config.yaml
n_layer: 14
d_model: 192
n_experts: 256
experts_per_token: 8
d_expert: 32
d_shared_expert: 64
activation: "swiglu"
moe_layers: [1, 2, 3, 4, 5, 6, 7, 8, 9, 10, 11, 12, 13]
router_score: "softmax"
normalize_top_k: false
routed_scale: 1.0
balance_loss: 0.00756
balance_bias: false
init_std_router: 0.00687
lr_router: 0.000481
vocab_size: 16384
norm: "layernorm"
norm_eps: 1e-05
tie_embeddings: false
optimizer: "soap_variant"
lr: 0.0059
beta1: 0.95
beta2: 0.95
batch_tokens: 65536
seq_len: 512
train_tokens: 324000000
steps: 4944
dataset: "wikipedia_en"
Below are experts of layer 7 (counted from 0) of a mixture-of-experts language model. Rows are named router (the router's row for the expert), gate (a neuron's input weights, with its number), up (a neuron's input weights, with its number), down (a neuron's output weights, with its number) and show model dimensions 0-191. Each number is 128 + 32 x the weight over its row's rms, rounded and kept within 0 to 255. Numbers have three digits each.
Before each expert's rows: "mostly gets" lists some tokens that are sent to it at least half of the time. This comes from a sample of Wikipedia text that the model never trained on.

# expert 64
mostly gets: " (200", " (196", "N)", " \"You", " (201", " Wilson"
router:089065132174169091148160182136132094150160083069172080136149185151097084163092103100067138089156137130101120106150107115104137122096132180122128111079133140091092062166154137096147094088117147106085136130103154090147111128166097159087094109112122177171127120078169123120165069119100111189106080127096115119178095108103154116072069157111197096133126117140097132103127165121084132181162151123117167117137086127125083145181171096073085169108121125107153157126171085111144150102162130123134189161108094137087186132165147145090139160084130165087080128178091138082128151082169075152
gate0:130096129129116092087140112066168092142143053103130186113143195101104077190159121146120149124129145175110133144117096152152068107153095131095136156187065128192156127101129087173104109089139154173116169125191137166152139139101148115204123117160130153127155161145111124133102110095156194082144146159158137087168138117143161146132124137173158193156073097157072128172113137144192109152114108111143136092153160125125082111117107125164106129131069119059188122163167179133107149072031170177136126104102127177127136195106149108160111098168149149105097144164154179117105134133145127124
up0:157130151107114131141165064081146170107096177091135096129144104174108108131117062128129108104134138192093176161154109152107095101167179088138141127151133167182122125141166138070156111086101143101135114160120116112112224175141153171093138074144147146116146093164097084148089097067149121139103163162100096177083148100075148119102100083115128172147128108147077177133069150181080116135108135109190124139118198102197131120119151177138089191121179127138145186170137098107133094102084174098142132177082087129128138135134105140174155109208111128079090155124133075127121140121098118099
down0:121124103134112136146114161151130148144062153108125180117100133098136104134077100190098156088091093034167157127166160098127065135148198115163114086112108158117072109123138132078174048128108121131101164113075131122173151095122105108085170121144064198141147082080156133188155078111156144151040084147139132157105076152153106184120152168168126157117150095143095089077170134100122143094165151071105155142178140137099156090118102085136128138157143146184147153208122111160125084147113175136148173106132178127092110143118162150170169111173100136149115126123131106132150108084133135116
gate1:154144117155114110135149191157143136126108061132188106129132076131078153084126137159127140182166158076124075088083215096142122177144106123117201083182138105211159126081082176129066070121133143112115123149125102129080111131134170167139130106149143195132062138134203097158140143134165160146136137128129120115164156137132143148109107141123127154170098095097138114131139136093164137148225076111181152117169146077124170119124197118147128153150167114127143110152093122139137105118171107125147174152154142154156089147087132127192083187132109127168140104103197119147105168149070132140
up1:157146149168114110157124173129116165104154058107126108114127126108121150114138117106085142100151153139118082107103039232173148100159153148096097155150165139070148159193103148110069157144152100123103152167130140106129093175080151154164082091167103166147128067060167157102120074154171187137173101169137144135149094130182168132078165094172106123133124069120095201201073098153177130157120155089110133113122100102089121095111127180157110093140108156144071115155159126126119144103121144105140084112138065130164163127076105144091106114136122143134127150120161118182140101181096097129
down1:088113113051098187157117118162143134104117134160147097109159161147098112145032195146154108094080172121133087131103101145172172147115107122134189084138154117192211122075084118130098154139093115133168082158136152135089085124149104142124165122099130105190139097158145059176165177120171160169097099146153077117137132116108058150139168127125122113160147115090110112120086095136148093108137156091107081082126124089141144136100118112083120109087145133139131124140185156082133168110122148106105120086098138156127101136150116101176140089077122125174224202142109197153104108157168111111
gate2:122124192117155158138155140102124050099162136171124064140091145148141162115156040139136147142168152154131122139119162077133153168126084127109110049167146173160105115156148135141063099108132147159095137119086127086118105124103080186123147145130144064124146117204146164130126101123167126113083130173157147134135152115181127131143146105133178153112172140065128107162118080115144140090069185135101035136171121110176147127052106144122139087144056116091090137165103122121112115069125126107104108152080118146113053181148141074149148192158158136144109125121118093124117170158117116197
up2:093167152127137178154114112155147145153162172134073111178189098060109167117132136091135131104125131145088121108118169165163139117130125140154125095170104179127118153109168139137167118096140125049106099187153119125143095084142113140102080199170129108130123185120103140085125147203113151187158084122129143108151144162141180142098098104095147071206173123122136101088128108165189141135075067142122085119084158108178114147133137178151122103106082163114068159120133176152130078080118149090105092143098188058129103115112075123169109126108084130160077115121175091157101131135166192133
down2:143076166100124166076140148164156115164127099059115149154109147140117136118150116116129154093218151133121138156130147119220174151156108185157121122062155081131081050143214136140119090132203137106073079109128186111146129113095148132136156122107124132100115155166074103131113140071124149087069186107092139100162184154128112145144144100136078126115146139095129159147120152146114102115135115071113061139121118100082072123070123108113136121130148095120131093098173144178131168182173123106166193093151128116138134141151040153122140121140068098111103114162139138140105192121115157171

# expert 61
mostly gets: " Country:", "In", "After", "The", " (aged", "During"
router:104106135175076146181158173156124156124059094151157087079091061089137145162117172184147080196123157109100126100099053080087122060078085185105168139123157151123160127136171096158130090133172070089071131116179177128131151141159170167125157148126118102145087157126127061167116110181109139131094103118160110116103144098123097083084141065190168112114131092116084072114164133138173083105144154144177116159109123142077110126133141163119086149171108139091105174196118107134121133167096095124156140129159166088093164121181090126128119101132122157149127125130129185169131134108124148113
gate0:183141133165105147087135109123148135127152113152117132117131214103097100177115086092101089110083135117092214083151185135117150143121080168129145091195175141100132184173094100115102141143122103121138112126170146143188113161109159161195157160131136181145063140173082117083135110173106132116086126135138113144088087152075082162175166101146155178076125156171119167153156070106231162113114085140140097118080119119108036083133141087152109128105164128152138133116125126123114104153069127059156103152122141135112084193141102121145126145100117117150126103142099163161113102143081111139
up0:122182088114115131128175104174146079137117134116108092119150056099113123155106137172170160164120157144117126153142106086110120114096077127103159145137144133172119138162178162227097115128088087139089051164135180122177131133175165160152136195105056134124165103139145133135107137185142151100142099087118073108169123147129119099089112144121140166126097190145138084142158145142131206092110088117065140099154123138083117136106058132139114176122161183095132105118062145106123070121115102115088126189152095136085159080175166064150140109162142138099106138138093155148153142108166061176
down0:089168185153107073086130126145132131108145091148167191181101166065143108096125138104137123151101140100143143121118098168193089107113197155117133127156136108141082146161091128085102151131117145162118162099146118141143158092134100034081135104127158186146133146120125106125084146110165126153090128175114120091106087155154002135186057122147131179143115176144157193152085109086124125155110098046106138126163161140130116121097111098116095110180142140106151139132215158105172080156155142103090092205139107159128129136121162123122140111154136095124111156160096104156153132156164072125
gate1:120122084123150154104186098121081152118003150141174141152123128105107128102106152135141112130121129207138088121123085124132093113171103103087125120119109127143130117176139122080130122172151113152148205169157149127157146155200128144167130129117120106119148206078152088145123153134140117139128138139138112145129139200117083165066170114144145151184175135202133151087122076179086152113132135077111127098162194132089076097103168101168027098123167193087152163117150102091073076130113126086135150113114115138093149120141103130111114069121126125067147154149121153145109100155080137096
up1:193149112159108162132144124154128157130082127110119164095163172189170155089087105125100139109132135109106196178110148146113069094112076125090089155139172093179180142136109174090170083191147117107095191074135192135125128162117171180118120057165107159163165100156158120131149127150129147182110170099092167166132136100103151081137116188085121107104112176133140116136098078148151124108127150175167109130134171120170176137139133144170123098104102168163150134149174077163143102115179137197152147163146175150118163098164164121097146161072147141112085101150115145026129152123113106138
down1:075081124148121155196159139110159066100147138133085157129140145090132101166071202160166155106148093105136111125125139142118130190125146181162107126069098149128090150145157162084117150134128113142122104124126112138158123173151106159221095124127147097090118202163120140150132137065124118134106173163168094079132097113168090130105133101156161094188181094191144107104187175177136113126100161190107112075143115081095115130182088137099105129149134154111130201104096133116128106115138082155151146093139138181115137139130113091143114060216112108169136132087141080092108071133069112148
gate2:151100172109129113116137098069092143122096141132143153149097142167126050153146124159172118144116136116181191071149122169156119120098104085081113132150093090071147043092140120115105160118116090074157089153138176071106185122140133083076100155143060178161113130135136083167095148092126145153110048090113112115154139109136138121169124117094140109142110115163138135134167128143186121150124171114107126141116125115126148164103116158154083151087116143116094108120183187112143095141136164136113104150105191112196121115101114123157143065204125149162100115083169204153207059179142097151
up2:150104156134131158109149121114098171123087057198070152126064097098178145118069151067139164130182125130154124085158102117177110126120154158128162108148120124128184161132150148107077113092155185143102144125125145107137091092152158121136163133163123089108110154131073118140180097155099195231081080146143112144144147158139159106158116127162144114114103163102090064154139096123054120091126107207142076130189095119148149075146135216128102126154143154147153149140128121121130117123115106129175123157156176088093057189142124108154091113106117159085103179137157094090122135084138167110
down2:101157141166021098131144106135181127099167125112095106130107205168137157132192131081163110107135133161082128177141157124088094184152153031139105123153079142121101159177110153137135129129093140055154134129141100129169101149161104130149133105136121102125099181097118157161103105117139118073114158138118143103113155124095157109125125057132179095104110120138104176191113099145152108165185137102131144108128117170144133105115134112097120148131064095119122177083118136094134081169122124149116215056115120100083185216139151126166133150091148096084091133131146107178081183158103139089

# expert 202
mostly gets: " March", " July", " August", " October", " February", " November"
router:119094112165091163175120161130147068112055140103121114076117145101133135125111140144106130104099109116106169094103076097079153091093073150133164098115155155140124119136164095187123117125165110118150139082169199114166141119150139180077132185115086127175110169139084129166103156171061150108119100140131106153143110152163098098081164136197156097143164081111079105099127117164172091111141149171158142123076093113067069145118186152138087155084107135153073152099176063124172171137107103161124129130138153098128136165169074050091113092134153172154133108125161180182111144106086136084
gate0:106145066119131131105104176127116116144158140125120150155128185069139088137123128086105093174165058158112121181074109121144172111112078114115147155124131071123154085145111157129115099153100159060133126162106126136148141209161085141092086128144091167163172126165049130091173158109106141107151124107071153143113162117054128119106113210141125118110089173131160163142070130162101116150167085196140115151194075119127105148155086143081105120113107112134139089149092062122082124146136156130109146146113149092120100114109119179168137061102112138148120047122092157129169137089188103069
up0:137091149098075146131126067221105126168087153143123120125164166177155123148077154100206127152146068180070103124088107083144115106157120187129086116111134144100137078135157183080127081113095177163082163139110101107169161084198152161136110135155124164131144121173133162195174096105210099135107135122113188111111107165115146157120116152220140160129136097206116127137146133107176109113114141141098125143128118097063116080152171128119097124178137153153106099145099187073124095117100127099172173109139129097049144122125132157134153131105097111126152166140154144117127096130139169143
down0:119113122134137117108148075067114156095186172146112165142089132153130112170194148052079078140133132111138135120171143195081188130148129125161121165164116145153173063088118148107166150137130136152145137097156111056089152135097162124148109074107137137106128136128111137119129113129152050082110126131148117067141156196125125109114119107088122136106139147102109190150133130093087188109151132069125125129146178092164189059088126119150108146143085163179082156154104160138101140128156184049146133091142103176139094076101142169191134165119149122075108158162118074077163146172178114105
gate1:145095124129170143137159094111135124141156157183125120113146151139136128125048076199096115152087116115102135118140066117105162124156118134140100122133121153167123172147134121144136143142095080131137097131136164124171039114107109155131137144041149153122098119163165075094112143164146130033162103168146158165191120144102160161152153123123107172217127131149081056095119183146131111175091105077100158107181087162146149104135138120113139103121132098106106147124078073122191128106156083165107153119149168134137145089160072079148126221168144155167079123152144127174060157124129105153
up1:058159096072112140091130090115126122119171116118100151082151147132206101172127106085169116138137089146126174153148115118164199125127101145138114063110113129062112092085145059129131138159186133150142082078165151145190124100162145120134145129143114174104101149095217110121105127158092103190112157108126113135086074161158132152158154182117127141088104153174117178103118109123113113106124131155136042095101148169147084136129108139159130089097130095114181122064084136110092115100178099090095104144111152131094063133138201119160123169156143095088130102086137093078097189141166095149
down1:145088111122148169089140099115141145115111144145094089092094113120117073166134141164075115084107156109060145098108106144097121158127171087156122183159111126099063148189108177115090140110135122116195105161132159115127125126064115161096153163036142132101106135214147128182117158100150208104078103143097122185125101138119136162139124092160124208144135163070120100132134199082136131138107078074139137099158150173081120106157136151094111107111105107136114079163106136122116193159132151148149133131122145119113186056161104127094150159070143164134138113173093130186189091159104144118
gate2:133078141142175112153100105064132124129070111137101132097176140098107144150095058143081094133084146135139143089116147130113141147163176120123142136094070116142141049182098117094117166169112102161145085116092170165133170095087078121112122158110140150087094180061136161138142104134121105129232096118151116105172135103182131104168152099157051124138133125092144108153128166148134087101128073091175096132068129149059120070142074109160137125112126124143182122163167043180114136160186120117120063140110138085117143133106102129100170110190128109111147085110126129131099156106134186159
up2:173166115135205121156128167146172069122158124117072098088179114108112143186178135156137130107102116114151168134138102171089102144156148145118164164103098162129158117109126139066126110172181138094142132051118169134129183080090176062111114095103087117162118116122149152084143088148149100197189129173156100159120106104104133124139129134085118160119150132128160115157085160123135120168105191115200162149127165129212090110158048131137161087067144122140163057152124124143118128130153141146098118147138197154127116093110060168208145155137163168183151137131117140089141138120128158128
down2:154117194158147106145128083095128169162096162123111136102145142130192129169156117110116134117123194129106150125159117128086166102114169124135124209104131119172111151160161116085126192091093129152123081125073100118132161155112159086179133155084114155128115164080148120136132111150097148193163198180123092074109109120090144080186112064116092171159131159178153107147145130094086131137122123121137122132094115119135119090187114098123190095152105062128141205190073137151056110121165111090122130140122116186224088104151099092132154108113106160137103131146106147090094079073100129164